config.toml
num_hidden_layers = 12
d_shared_expert = 0
router_z_loss = 0.001
vocab_size = 5773
tie_word_embeddings = false
optimizer = "muon_variant"
learning_rate = 0.00795
max_seq_len = 1024
dataset = "wikipedia_en"
Below are experts of layer 2 (counted from 0) of a mixture-of-experts language model. Rows are named router (the router's row for the expert), gate (a neuron's input weights, with its number), up (a neuron's input weights, with its number) and show model dimensions 0-127. Each number is 128 + 32 x the weight over its row's rms, rounded and kept within 0 to 255. Numbers have three digits each.
After each expert's rows: a language model's description of what the expert responds to. This comes from a sample of Wikipedia text that the model never trained on.

# expert 13
router:132129151102104105102115119168132116158128096098129088100107113155129190053111132134168083178093126166168109158142097169156099098145145141143129162114125093177086143117096094111151137138150111110139156144092139146088163081087186121166100113147180116140161141164100139079204125128120128060173184141036066146068089151154138112120164157176122118159095139098067202124103113156097143152153
gate0:174132134142129140151081178090104162111099102196178182081085122127108151083088138102121169146125163115157143153174112171125136139189118165144141168108127084168130153147119121080146144145101139116121189150086149141131136118108150154130069131083134101132104121200112097124211105209070115158129136143161130113150098132160174106163162206084078102152101076090132098129123171095082139125153
up0:141116056154170164158140133133139106128140123178117130141107107159085182165138174121139139131126131130063069109164126108077077134137127135126199134174124137119185139110099092078168127121137162133126107163108091096110180136050179110151088149118130137099171183161086057118180129189130116208146159146144110107094148103096133167114154184116130152124099191114146100120151171124108184159167
gate1:120173117084164105178157152141135107105164146173160135075078116162172108110130139145149079148149145168123167113151125180107118161148174129080165169153169155112117146070104102045123105159147053065162132094086142159133145117172134150103164085128136101126108142194119115132117091124147130144136153228153138097068102139192103145124173099159070128114096184132124115122131176140135165156100
up1:155143095117140144139147196139116099165112164130168136182114095169144140127109119168134089107071117141121117162166111155092120127085119150116170146104044196121129113138134100102117107090144140160109134098101108123170084143125133100107087192062125151078122122086157138145173089160139164106100121103137143150186161055127165126116091107084070126124029127143138055095133130053105150080116
gate2:107149090094111147122133141109174141157166096165175155158136112074135145077130161165105154109083053098088108165124094165133069151104114120117159104101105091146121167116157064119141104113161053131221115115174153143136116143113146136185073094075091147154153112189156139143146095130166128107126164084150068142127162052130125152056120126160106155159120163151120134135063140139155090117135
up2:132111042180158134135133182087108088152111111128073110091107110146087112159124150160109143085077114114110101153112146113138088172164195142167115097128122170153211164100135125102160073137100128132146140212145154117216104095131189137121165154147126102144150128129126123186105118127105124079141047151104145121116161140112088180081101102127105099175121057125118092158144127158114107090120
Two- or three-letter pieces inside or starting words and names, such as D-at-abases, tim-et-able, Alex-and-ra, often in taxonomy lists.

# expert 20
router:118098143089114110140144138156127124201137102052102116115129125135122127073113076116136109144086102154182122157161115216171139101136128150136098144056112117112155110101094123083128063135100103117133147073051135151066153072106133083103105096107097107090130123136102136073137142152119136034118180136098129144149079090114200133089150103096112128180124118115091141141153118046097123133130
gate0:164086144157129112180175131176175152145178128093181091130083144135154170042079088166124106157152154088138097095153068119116193127124150131147103153109198106133142120135114167126075121167079167084106105135181136150130145116142154083107154152166107096167123123130155121124084174154105079075113180110168134163107099092110120141099156157096163142150141080091123184100194159113161136136166
up0:115141098161097125073133104050097078105097120206094166093147121074160119125120087149144132076113099113112158062128113118105170141125076105099177123145174112121087127115153177154120089164126115171115087132102123119130176121133101121135147190167133130165114139160169077139199102154118103190150169185140136069098110145108091153125122126168126153116137052147202152177155101146102119119170
gate1:090093148092131157120159098104065113208091137156134064068092147097138088129096081087114105131095137159155123119105106159101120147147131076087109103114163149091133157166103127127147138075126087135125117109112110154101142101098186121154207109122099122120136114144122145101116121054148113137067148150125129167158117104172150165138211122072123111154082151149061131157231146081107141113149
up1:066145113123103088117109130154124141165147114144092154176126142126078168147159172074089176175158119175146165107154137196148147150093193139080114119132120111151163132110110106085128083134109083163184133089131113113054129139136115111126114077100159116081131132108148127077103091140139134131122157146129152146132186133198173062099092118096144133083181144100163143192165167188047148121122
gate2:168127090116083207100124173096104074116125128125161183125133134181105113082108068180158108096119139179088093178206144136160075106173116145128092079108150096169178096101119107094164137117113142120094112109109146174141196148141152128085138159114134089124126104141131162124170089117121186137160117170119070112146117080153095092127065142147127175093173085187186130139144128114107136136144
up2:121133118186155125131082091098143101115126143165160088120094103148132185077134118118098172082148207147055116170146185127071115148076116120140163121122116104131090030168147114145182102146120088128061171146139143128141091116117172054167117085164100132168123193104129097128125209125158127148158088136075180098161158138108103107148116134118155143135122105127134120062152120130102134143111
Word stems and middle pieces before endings like -ion, -ic or -ure, such as act, lect, inct, port, project.

# expert 36
router:129119121084084081157144108148107086107177150150134126152209152163103135103134119105154142120087103152142138120150131160132148138087157144164135143105076089173093195094099117126148117104154133171087151152115153126125119118083151080111112069124138161111223147147115092099197089163115136126185178180077106112127131107104160120122166081160120142187078110106092116090192118158160164132212
gate2:079142104139147116192125162179136070129114181153141133146108077158148127121112164136180111125110115173046122101146136178124125156065129124184059112116086118073122194109096116153137143095105105140176097129136118102168140106124086095102122150112120117185163118185126064115060129134126136117140109133058167147154100087106149165044152138181170140128118142152120093092167110152108104167172
up2:163156131132185152198100095132151147165139137157135118092129106068122127141209161132095142142118136162056115155094140103171090139133128165199135122124137171174149094162115170196159091164148086145127110129125126152070163130144126135143094165155121108176054120057064123120083073079099129149114112080160143147145077101115108152142088128116122131161130118153108157062110120105103139083067
gate3:070174120116079122123096166134093146162159150187172122170135142136181221125098185156087116149138094137177129156113160142146124120156129125182063137160123151124142098147134102174143084151187142138138129172133100220136120166141148113193080049115093152163150102194157101129135122160131136162166158157098183114146125126093170058112124127131111134173125144114118102118096146144101122156087
up3:141140088136123127093089103153103197154152166095106123149153108040210141148146111148064076133069094055140151105118095091112083131098107148106112157141133149129174111131104106179119070148122150102141103179118102131107125106066177125104086135158102095149100090117133085127066102083092157088155144107121107120094192121140133143116118148081132133148179098133117109129054058172104135156120
gate4:124189114093153189111085162134100156134139077166214122118162109125169199127068129085139081122143110146153205141147151164079112131106130176160084093102112092135133111104128143135199128130095122122143084106178160139105130130150107180132189137135132117193108086141209070141109126149132094095147175092088151120116149119139091131126123063148157108178109115106119164123159076166108129137092
up4:096137136128148125185174090110125143135133154100194121123094117057135147161156129142147136125108164140162110108100155122142080113111056109096154156109169133089096100165121127141161152188131133143112133022077153168149122116152157195128074100102108179108151125187085104165092157040147133144141124071189157159092148131113147145114088173133125162150163114081153115095152161174117166136093
Raw UTF-8 byte pieces of Thai, Greek, Arabic, Cyrillic and accented characters, plus odd pieces in foreign names like Y, aw.

# expert 9
router:116058128085122105141124113122098109179206089107162104112150123148120136129139094181147100150134120110157119131133121178117181129132165161132133124092068166142124127109024087148131108125119129166122121109061133088058122128058176138089120096157102161198163092133122121153141160181187144097129143132095153193112107126133133069125164060141108113157115123078154167100155107100113193114114
gate5:150111125095110167130117212062094120142048116107149113093142146183166094118143106109146182074116161161117130101107113161111123148082117111097061092118144080061108132193177123123114108123164178137170143144149147081121101062157152090196138089114101173125131123120142106119154112108160154116059189141163171125115156163144200145124148125106120153067149095156143151163155138120095112113137
up5:144106105119134101124143050188119100195222111131135107105092129094129126179158133152135100161140112132091060156147127120113109130139114108183227099133130164187102141078108181127146124135143163094070133126098133187112164151122140140110126155141152151079110121132136214130154139149168097168147148086067121125138119112119105080186122162178129133148134115115156095181145119116146121064075
gate6:118094150162122101131095125154116106079112105096161153096130171124159033142131158123179132197153134082145122137146130168147126096134168115162121129118184099136174067097093128143100130114157159156090049121129118132187116078123143101099108138087102167103102125128157181095187164168164018130137101137161111107153139100121111167095128145180103077122142181117144108051132141086127093121138
up6:163173111098121161085110209166138131136114147116096115095158062176092161168152123115146123132112097177141125058114142142125108167089195116127111107144151128171088160173121107112145141179109177149127097103123096175154126177063107136111118133198071132182105142067120120181075120189085165089116104180107118127139173102082059109139151105131142130123115153120110152147151136122071128120075
gate7:179049161113160147138130126074120138103119089157134109127144118116082129101180145106146113097072188157138113119132159144110078130071087102192116127192092122159154104109167160118157083069145134139172109124090158180126077104156145175123103143073105084122123130151127160122094115109111046150129070168110102171189136138110152117101078160169075087119165074079137093133118118154099147116151
up7:159151178068105080142147125175184147164119107150158147137167134129095166156087106149090153138117131103151098082154106149158174073158127159149164131136094094131148135166172146134151144121141087118154137086129118101083107068150145119122199120148172102091130131103103224135098132128113181120099134096206180126154134139106125061134147120180163113118205104074097152126108125154133198187138
Word-final plural endings on nouns, such as s, es, ers, ions, ings, in trainees, mammals, months, generations.

# expert 44
router:102084130092131140176141151165136102153157132121189129110165164157121146104178104195143129126100057094164117127119137136163120143154186124132144150118091100147085152104126100141147136094189153167090179129117162075105153146122144108128106128116086155096161124157102136122196132219149172119190150179099077132072137137076132165091164125137147213154064090101111111123155124087100166143174
gate0:192092089137175202144115156182086111155197135152187104129075171152150151091118139124143094150124107127123112110134128106104105132142128127121108117113053141167123131058077087137147089090130100069110138065177150163120120143136148129158113097164119122121113129155136095186120139235099126130119168159110137118132112121131083179066184118143151093114087123085074130180141142080120163098112
up0:165136093111178107129114160082147167087081145136124170165195165091135128100121070169074153155151118159188109164135125093132120148158091138144148183104102152119140050138126118140108174145079118085133097155092077131110153090112190165092163145111133131121141102119166142106118135155148088160123121097127168172151161126132199099174148108121032111102145131169065089091126108174139102101071
gate1:145151073058133069117150125149196129115132146106133167147156130166143155155104102087106125092122158134136171116129126075165110135183176086166131170152119107128110106105140147180118098152208122136063163114162087118062161108116132125136069131122120102134137171185141123183126099196115135113158146177155093106209097141128046133094064089141146140143139092174145113108092125099116118103162
up1:111094165138118060073137150111130119144080089067108140118130128078148129137175133140158120183162157176169097116147135152157135130152212131063116145135122136114119151112134119095140162119100106147062116103096106171103084118149109159134100160120122129080095072138156137171085122135107178095197120110162142182109132146148108202081126228136109080126111162108186143121174155101193123122147
gate2:112089123114091137055091148069128167097121118168133105067124195165135135125093113120094121177104102129202096133149105160113104192135145106155109089137105129185097124155139059166086121109150143119118109134113145110177143135143121078189164140142139100128127157115145096154134115080159189104094146168106082063094107124120181189111145176071118084118140107132112132187173091107091151192118
up2:123146116199075087163095122144116074185170130169154168194167117147138123098095153120187096188155135169133111099146113123090102134102174133170148107178124138128134169093122108141166131091112140122168151103180116156159083086101145162143107154130146116153120083131181114107134109091069124163173147081147177127190100127192160074145099077120148153110096177151120117128156078173181143174101
Capitalized words in place and institution names, such as North, County, Park, High School, United States, Special Air Service.

# expert 62
router:118091123101151100126111095099124113129194137106107121076193111159107120099143121194186088131100142179157126175096089122148132155152137127150085141126131127191132138136067106085148098162167141107077168096092135071084182070106095106090135096114141140146144085172145075122241117143133161128156174145111094190056153125140111114093125145141094155131132108133133167127115123135111168161189
gate2:149144126097126176177140172120138104109133096092134147130097128086136173145093177099187122137133174133138161164172125157143157150094151136187110100169074135100082135136065180148120141127154167076081120100083098146117142117112040103209201140135113141137153142101135164157172144172145170115115151148136095159162159157160157106080169088172128111082153084153100126124115077128051148147103
up2:127171131130095114143155158113061136157182107119129128075118183192078136141166101155128036116121164098103171107086135093109092084123151148103137119116169134146115096143162098088071129177112112144103116141124133084145065082151084093154130116092130107087118121190126166141169136175092153203135093121081117139147168126108124127161126128098196112115085137127164175102090077123100077163071
gate3:061109120131101110088149055099109211173147172172112169191144162122125143150144058133098152101151160140073192099137105081076146126112181160114130124119128130156167127099162093174094110156155109130064153146134142122075122121137197113121146125125210131147120086134150116147125111143084115173097142110106137078078116100136149113109096100172159119132129125095139171035135121164117156108108
up3:145194182093122167111056106109127078079063152091139087124115158138135125135120139172147162090122185125168127180159144096106107097145093085181151119109093108144075173119130159083189134120145120150141156196098099084100082126157089148156055140106117117146140121091056127089097147109081144155133105111112139064148117115133125145120136155126107104185081106086135121143104108184126159191162
gate4:171135144107066107142162130167171141093132147103158121126107116175101115131159103178196120154114069141072149128153187134113144170139178124099085086131103140127128187139093125057126068133165076136160098120131147157133098154114096134172095062112157093126163116126131127095147080083078131149160109123146102202129077123112182101115053153122117116178139140179084134179104107087145167096095
up4:142091087154097133124113111094108115128121093185137135100074163144199141090191171095176122158142121118128138069150104063063144146127156151119091129151109080082145144066139155141184159090102086088146112102095079176014169148141152161127115064140150079129181181115093142151063128096171112133116100075147122129123103117158112146126137095074165137126108141142146118131136117121147116128136
Syllable pieces inside foreign or unusual proper names and rare words, such as Chongqing, Oaxaca, accompanied, Pendragon.

# expert 42
router:124051112142133089114133120111165129165127083107139097127152124159112087067184108153123130101085101145101107138131132108152127129095122152162168136175134109126115186135124102118156059082127129113078153112078165078072122142125131115117117098170116217148159118140085114107228139134170167108193103146135068131104120181122162125121165123168123118204144123156039131127162084096113159135152
gate0:129105102142146151088132139148132142090102070190138106163119100116121051143104147137119131083104146114133098162204151140103083183116118164138127138172126142156119158128071102119168165138163159097119174140175127151114147135080145141146148121101179214136183136150059096090198123143197132126123139188160118155089183112067123166076123142129126093188071117126121132169174144088128152125135
up0:047154107120137133107158106146150148116117118121122129094116107098122093148083082131143127148137132137126103182142158129137158122145148144089100156103135098132122145214129135143130105120151163184219080126169141125128107117111093035118124066114175100103127131137073109148083159130072133131208093107211086115143098150167082145125142112130177101155086090146054171060100122149118130117101
gate1:098078084114176136068091177095099169112171091099085054118206088142073147115154112127091138137092130146125088108091104157116122143110083131105082115116136076152128207142135147136096118105133162119058172088110096136083091093079121113096142120103121116144124129085060160122145186174164084123173124127126162108115103167132152146118134170148174106153141091110160092139161131091078122108184
up1:166083150132059130090094094135096191137081143154081160116116114155120069119111141149124120156108072110121090032165102087145103138148114127128119090117110138094135132088107121121095112145147218108144081045204108127109109128131157112134174101112131141121137124121096139155107100161162130079141098171096117151108082201098125164121148096145107084178096151190128165144102106088106179113168
gate2:104122137138093115105174104152159155120080082112121098097165093176170153135091114124129163094127063185120114133146084130158104169080058157101168188118105116112106142135194092129152080113118121104088110129056129104145123105122139123181164156120172180085148120187074164153129113077138180160117113114088154102061082102140097167153139096180132115144152081157102150137181107116156114158185
up2:062088121177078150136140127126158090125137118104106148132124144176082085081095119163144186152116172083090119162169124166122120146170083086160141083115106131183149138124155144145181142155160164089118184096116173072159191100128104112096167129144106120110079133150121208073161134125117091124204112102121044140127184112108121086146152106120126132138121123090143078153127180114072145136096
Words of compound place names and directions, chiefly New, York, South, North, Washington, plus ordinal th in centuries and first names.

# expert 56
router:138069140081097149156165117165124110129155074113098105141156139133119141087125129150140101143101120152165128193136065164212139182166128155124106155134132122135096155130117116072149097096146117117096113122102154103122170131133211111090124049238106131124121106150120116100175151119127137163179126156106161145099134155111138081126139131149131140196135108066140124064135142058050154127169
gate1:161164121130126108114127141103100106130149127132108138148118198121169064125149108172156152137133111105051090145118151127199101142128111072088156096071105133098108118153099087111113078111140101156168148119145089129101065142107081166121092069108102126103187129108168157088200096043159159175105114137144163108108127120156108185116180089171144100098145055110095188125153099130142105100119
up1:096154141113168112137199120059166102143139137053133149147158065116124162143106120124112085091100141139139088074145133165115185072101112147153119135105166103166142125107142132126092168168133081086127073102150107072153074187135211168199121105128142106122095105130101119142147213118148098137133160145130127129097168103122106175150120165139147120175125127133170165145122094141052114103188
gate2:132130147124130102187119140120170166133092091202090167129125128113139124153124178108097128120134080133136092111117187105099118123166169141131132119127089136075097140147164064142113155096118050175167150142093150078118133132177062091118136100047052162117125154162126202113115145120084180138147110127132223142110057106187148167138119109118169148149119101093120118132109132144093142119172
up2:135179117108172151119083116151095131060138133133105101097111135148113163086142147106129202143125117138085176132132166166180127129136149175124126115091108175072138165147088121129079108151127105150100118112149127138112149142156079128077076075127129170153149137105107103138175151085135113121159154154138105048164075087174125119171143137187113109166130116175079156023110083096165147064173
gate3:155129082099102144098139183139152080160131166191086140116204106136102113131137104062176172117047229138100140117157090102128129174105125081145084125131136164143150124144145080092130063153123135061178121140124101108125143100191126118126139134104135090064141141132103093187115128094115142160107115096126095160111136157128125140112164075102094157147115126158143105075135111125124155034125
up3:186118145161159134119162089078135084119137142122134070118091150075139151056083126109169132163232107136177169126126107073120102187128204139097107083095124101107085160164132110113169115119149152164158143104162100137156134105156120112144152118079180123104084117147133112114143143068101097131205181117166120095149087131143133146107159087104072145081115117150097188107088111108134125091126
Prepositions after a verb or noun, before the or his, such as in, of, for, at, during, re-elected at, away from.

# expert 46
router:082117136130066112151135127127111098146125079120090133124153135133123171102154135127157125158078086153135115177146097148179154149103194179131133130092107120094133132129064056092154106091118127154127116096138134103137171053128177134082110033178082130151145155122095145037150139130113153094149110105139109193126135191073129094113114107169080170121091093095135174087184124115110125105160
gate1:175151136167120068071148149104134135183093160188212126126153132074139117153142108090075075137177092146164112131179156165184102054087140174122146130119096111139149147069122182132113125119134152078118113138143124090099140095136152161130122117080076082120091079082093102126158167056144124133127142105086127090119109175171068132155116159071099094124122144104105135128119156102130162100162
up1:120087111126101127084191103115107065104120138080142140057145162187127206126089117090181080115152124154180118151101099118103143146077148117173094103135100121102128173168111100131157154101067167058092124158095130140158099190167085160147127149177109095099185101094138155100113103123163145110112147153137128161102202140130100107123169158167168148151154158157162102161089114105073109124143
gate2:093076147082138096172115095096163084113141123112100140161123183086147129198108099077097124157148083137121093122165181212119139112177203108066120084081147083156150123141131178103129141033082180104106095104101110117186160090141142152148096134133090167151136148147121067109125118114122124114121150174128167141131159153091129141147076069107141129140159123155153112126120126168076159154132
up2:081158143150062155191116076127180146142119143138130073116120092110142148131177125078106098102128118140159158091145092177141168148129104101149134113109144101178142083085060107125100134173150111133168088158158156090109168140110112103130097188147171071169129142130173134117118199108121117189079104133148112123141176155047108109110172103119189117066115094072131083181164121123139142096144
gate3:150111120071119129174154164093193111100116082108126143100124129138093203162024177112115112147133123151104120196148155131141147111145062099223091160156110170124110123159113133138152136113150121122090119123089152089157097096190164113121151159191103138096186110124092149163112118140036118137125109132124152151091096160130096141128080164153107157098068116077107098126174129137113129120150
up3:104112097114092135121132096090114149170099071146104131108133105108139089085109138131125159155137136077153124131186213142134115189154150153154075163092132180169132135091164140095097040187192125124127136097079126154147120135140148165104106110079099092161102125080072136147177197156096119155051135085188098141130179153135147151122131144119131125094157130128131179137170156105082168145166
"to" after verbs like wanted, tries, having, plus modals and conjunctions: would, can, may, and, by.

# expert 3
router:152118154131146180144156172124141153169130074078136129100178150111099177104124136197143080119113109138141149167160137147170129143142105139133067164158024115139121154104107090103142098067164125150127166126098146095091124144125124078113129130169098146123158134153073142125151184118131128128127150153113126156086111151062131077123137124163096137185039107100049084145150062075131119073146
gate0:142109164175136078124111133179156166156125103096130083107131075112185165128130146069073076105074146098113100092113098104135096090161136149132065139106175192121126135157108103062071101147134097101076096149122095166103170147089110156135145112115095115101093152151112120145161144136086110144077185192157168144140096092162140101141213130160127181131154129145133104073103122175102152081125
up0:173085089136161138139093123074118128154207094141088100131116084166111156098115155041163120136138132157163111191180115104111082121071125126179117099089118164130147106125127125157190096104110137126107157132140128125158125135173154087183149157068190161129137145087170150122168075119133145117128121134169159173166199107144119125186130113113111080091123101078159158092184098160166090119095
gate1:239171143070067185104133122167102122114132157133148094081144132136131163109110135141110139123132117179149134114070117147107113105096142106104149157130130082119172119166077152121132119157098067152150120158139090099075149136062066160133129071196130103118102156185132146111125102119125109179144096117164139164166163120123156168107166118129056106131207131059130091118121108098142089083123
up1:127158140175199151071084161073109086129122055126128103111090094094132137101098067174135110102134145072157112140160137086110122151132164105095138104165096074153149108117150208091150163109157145133142111170132113134112156178110132170124109140166139182144166064117079113118080137155145097063166102143170150137092085067097078079157088086093150159147095151161126109129136111119169159111125
gate2:087141128113112146167170197117101173159142144127136134103143059114107165094085056157149088129166091104168130086122119191139106134118149094134126121123102142109150085151098115079144083102091143068109091087093109107062069112109115150114065169152106106120170169092110125135055109186089138198135088083136135157091136151137129136140140100105100165176122119104098101148189102080134126127071
up2:170133074070116080142125138089102116162083154139157112096097110091161103117083078121126092144166115147111179138104118145158104187151169118107128093160126154135105134150070157156063124095178152172110138161156134067210094093130133116133161183153113141088075153145099127139176159089114126152170128132145103136115158107094176136079106076119186109151175066139130134198087076118156171124137
Sports words and word pieces in sports articles and results tables, such as football, League, Cup, the r of rugby, season.

# expert 34
router:136094087072135104147154134131115113197141104135104121104169136197127121085116104164166129130130080198165124186157115175120213116106114161121113128134167117117092113087050112066122123113145111151114148108091114088094174091103117118093104081145100207151153195146140147146136147206174138122125114116112136150060141144127104103160131135175068176161117112093161104144181145105134163138139
gate0:144112084117137103137136150141133144126144147094129115168135113139117120067124124121150138126164120113076084156123088221124098150094135132096120151149110141105129160113167136130147103113183127155128175118063165072074186108125007148109144154135150119173101099222133127103083099119114154127135127159163082082071062123164144089157118143136142103096165085085172131145109153117134132084056
up0:134093132157139127193133125081174110135142169118146093149165096097127163154210132098139102158142077173169095099123111165141166071178152099072093109122155149160114147148102081122101153137174130098185162166139117134143155100147092138069093109149110096138109075141132127136129134116191180181101108117207110157089105136123162136114092136102117150095152053108066112124172147135140113060187
gate1:179192149100102145112095098106104119140175102177127197150084125089131121131165109124195096103118091132143145132128149088117114101098073105105165131087151110103046097069098071106124119160181160132145156097144094059112138103091088161094130168180156128137125139125118135174136115123100078133151104123129102176096113073083095103091171109113183165086083134146182094089142063111159138135140
up1:074172135170096122146177127190105132178088110109098176082165097114140152098145097047130144124181126113116152164068149181134149065138144102143120130113111114143189167167153108134090037086137218109083141112177140160137132141086129148129094123166105184124165139127130123099129089126090169136170144102117123160150160139093110114125131126170120122077095192102155118117145125099107103070089
gate2:119142149112093091098141121124166119153131132128102114128158104169081094111201151108098146076153146158156185080108148151153189117130095164099154096089152102160086122169138202140165122121146116135130166091164114149078154076109107120113191104140164176146092155173160149125132154186054089104142132191132143149109141116151111160195153087090206077160155155132152095097097143142110176163107
up2:143078103147099172113125131104155128157091116057202137108115089179120172117089121174103145168128129088106089129161132128125127164046100150198154091145121128217089115129137150175119147148170113124097141163137112161157146100159113202120111127183163155169134160147206156089140211133109115097165110127121111091103124078166129158137178137166111101124102154149116147143092133154144162120075
Middle and final syllables of Germanic and English surnames and names, such as -berg, Jensen, McCormack, Wood, Ros.

# expert 61
router:102069119144095121121187178106190098114110132121147052047164143150105146133167118127145115177117142155148160121112115120173113126161144137151096160097043116147093138102091139125167109124121092150138073122080145060022145136121181131118141129154080144160162162156052156100129116162122168117161149125149091168159101140142148109133107081168066120158128138095122098128114158056114125148123
gate0:182119147126090176094123093131142180097108111151121165131145129119179122079083149078149094098119121145175167087109142134167168106205140136168101093151129122192168124120108107173147108150113161156125109132183141151129206150114123111103110162176121133101130089126087126128166154156171127173152165109177198132154053160126106095109090105155121144091074121209184100117078106133155138176110
up0:154102100103120094099123070154187130146177171124160111158087132095128091122115135147128122079150149101103128089118121116085079105127145129133108173145099128129127095128095105129159081099115153141143160177158103134130119180034120132063147090186139125147130139106157169119058164151101134176122178215129135112094143170115109101165175128189076106121076174217141147167140104134132187126126
gate1:151086176112154159133162154104135104143073171113127098081093147080111045159108083170147095080172078136128127065134069130135119122127169134137079148144101139133133112117088117134134091126125167162110143096060177156092084079091114095080129096134116067158099104119112185093110136183108132149195142117191109116160110096140152081038153113149144171160130155093148135132148140126123128099172
up1:177128102131083101067139079145118161083145126087076162152082153145148148106144222151127102221164094126065132153156203133113154128180079131148099147154148159141093117148131083181105160162135129147171119146165117100117139080143133100140090190145087099146086121091121150080112074099095121127130098118143158110174115111169158186123078110153187135121148143157112098120094169128125094138110
gate2:064114151131142163108140150059105120121165152120128161088114106092097113175165135101114171134165103148151085138175072155094153198143204156112160135114114154129117077085148138189122151126155148108119098152128078112131123116109140164121164107093103203152135116212166118132154140174144143200119138160162126112103066104133079113078151129138143105171146161135085139162098129137133102052200
up2:135165097078094079166096093134149095118071165158149189156171145105106124133134133115149155176158142123125104183161134117166121135102089144129130094071160150188143162119097171181072114119101084080095068123141096153023128140157157102111109096126110107137106056112160185133173136154106118068157139129141160106102103146128094104130139140161041151112130115161104188165134088106146109124128
Wikipedia heading markers and paragraph breaks, plus words inside headings, such as == Release ==, Life and work, Gallery.

# expert 25
router:119070108148118137156137181132174176118146086061105158099167122109132182067131128139133099162089136177176164156167054117150118138167142132137111177137026143111129124103098115128146091084144123124116144093136179128122154124121147049106154139189136156162130167173074089139155122147177130129121138108104138176135142166107147044102119161123032133132101081096089139116114122101128107135139
gate0:149108152141096137033169170116085172116135133136165164124156128133176085067114087084145140152074097086126121109103136160126145163092140111129124136139069148124142165114213082142166028128089134077171098110080118129166080122169122123078072130126095097146111125148159161118144102141138137084142099097081116162140157110098112100094129131123125172108136139092122121099027100100113123091154
up0:151137041139143149081170128147094139122166162070125173141122106128133063170093123151095118056140140136098154140089088147133153064081121152108120164124171121137129096095149084109087112183095138094069140157138123118130143146126178174148145079113120110107159115145101100151150179104172094096110099058165152198122129098096134156144058144143148086131139170151183184133148083138118145188103
gate1:182123123119159153081148122110141114160111153130133133158145094098131116157158147133133154106122088125155102179169131128172114173142109149164099168120158210103161220159123178101194078129164158154073103091119134141151064113171131103133122127147092150152141098089134126118117154134190181121041109175131180204095167146123168093148150109165100134145141077177123170173103144119107105096148
up1:137146096130094127169134086139107111127112062058142057222076068139120129149162142129139136134166102146099079135164106109121075124138087130106120166167122119149096135167108129155124122085128149116124055151155182168129086131077104087126182085125119150105108127178117179098155077133111104067179132172096103077129193100183122143167119177132128117131128130112174103094190131110146111099105
gate2:205059125122179105103134167109136118110144152156117138157121152142138105122157177138109087121123150134108172092170111121135089126108129151130066100173146104179130178169154131132149078117127107095143111138142047157097126140075127202182113157159181110147172184180129144133119136110138146207133181088172135139121144172133110084180174116136146077122133117100083139151104186077128192126089
up2:114197074121112114103146133136110111157085116186074114133114149091155132125156129138109090122110146147136114151145184092158046194084161140170169145106112131152141103080096152151116132136072112157140171066147144091140086117108118132176162117125122117181174124172122126135078101103084094103114113080129138097158145104124114016153122150078079142072066131086148067129149155146155109113100
Sports words like won, scored, played, medal, plus dashes, commas and semicolons in medal tables and season-record lines.

# expert 22
router:163131150129086104149137162165131114152146116046072109091111132122112196136198134111134155142138107145161130117146073184134139149139127155137118162149098086132145148138104072099126098141204103083134130102099118096152127112142161088097133074096078119169148166143050070104149137137146152064172162142108129114117114142137099105116123094126107173182127106159075163132148074032117115207138
gate0:167066150116152067087112130081109150120158047131133106143119132122130066125090162125081142192102145108158169202138101121145125168118117164129144123104113143134130143142084139103110156123110118061099124203090120105175156184108090112124127202110050131124163136082049072166082127143137120082155171147111060129138108151143123143146097153089081138139138121129089125111170155082112110128110
up0:087085156138136169130140137162141131103062124145162078147102079189119106083098150120162102120125127093146119104119077133092138158153194164149142098157123126150133096182160153155097131176177088138190133158106137120083113158148154115126155109176032085103174103096179143137190180086118099083170109081118116132127120075071140122167099177121139154109127142096150112159085172124102191121142
gate1:175135184146139163117091134139127149155131088158123160119126153167132159148132101106107175092187091111175106128126089121174122134171104150104144143088088090159151191099165104088077116096079099175118123128136127131103152122110176122127110140185166062167132107062136116194184179152087152031126107129105154156103098110157110131146128130135060127042143110148170175150145174144140104136147
up1:193143110170122093149197146064096134175129093154108116105153155150117159127110162100097166167036145132157127177129183100133111144146091128106125174086115120130141167089154137153143116116168189160111117072131112097125127093098055165149113137163110129145114178128073109140140105170150129082130113112136086167189152157145111141070112152160129064115130061175113096124117187078074102118119
gate2:110144150091122114108148070149112100112239156112116107066131128079146123079182173110160103103116085154140152180135113142120153159205137149174146077132170159171141127019126079124104076134074091116177128160179125106130111109124083128171173150103124111110155135123126138076143134106148155168093133112127146145046167183136139110142160108153113136162125168134141107115153098119138137111089
up2:062135140123115177177161132070063186140122086122111171150139168152123136061120150167138117136117142197106124163097150117117153181152097124097185098148120082141141205053164123089091164155171153156105163093088117143153151109096071133107106138084125106150179139140108119155116121089165139117099145127126047156114130188113153105143056145139117190106126120125167111138153094112109090102146
Opening stems of long Latinate words that a suffix like -ation will finish, such as comp, design, anim, collabor, gener, public.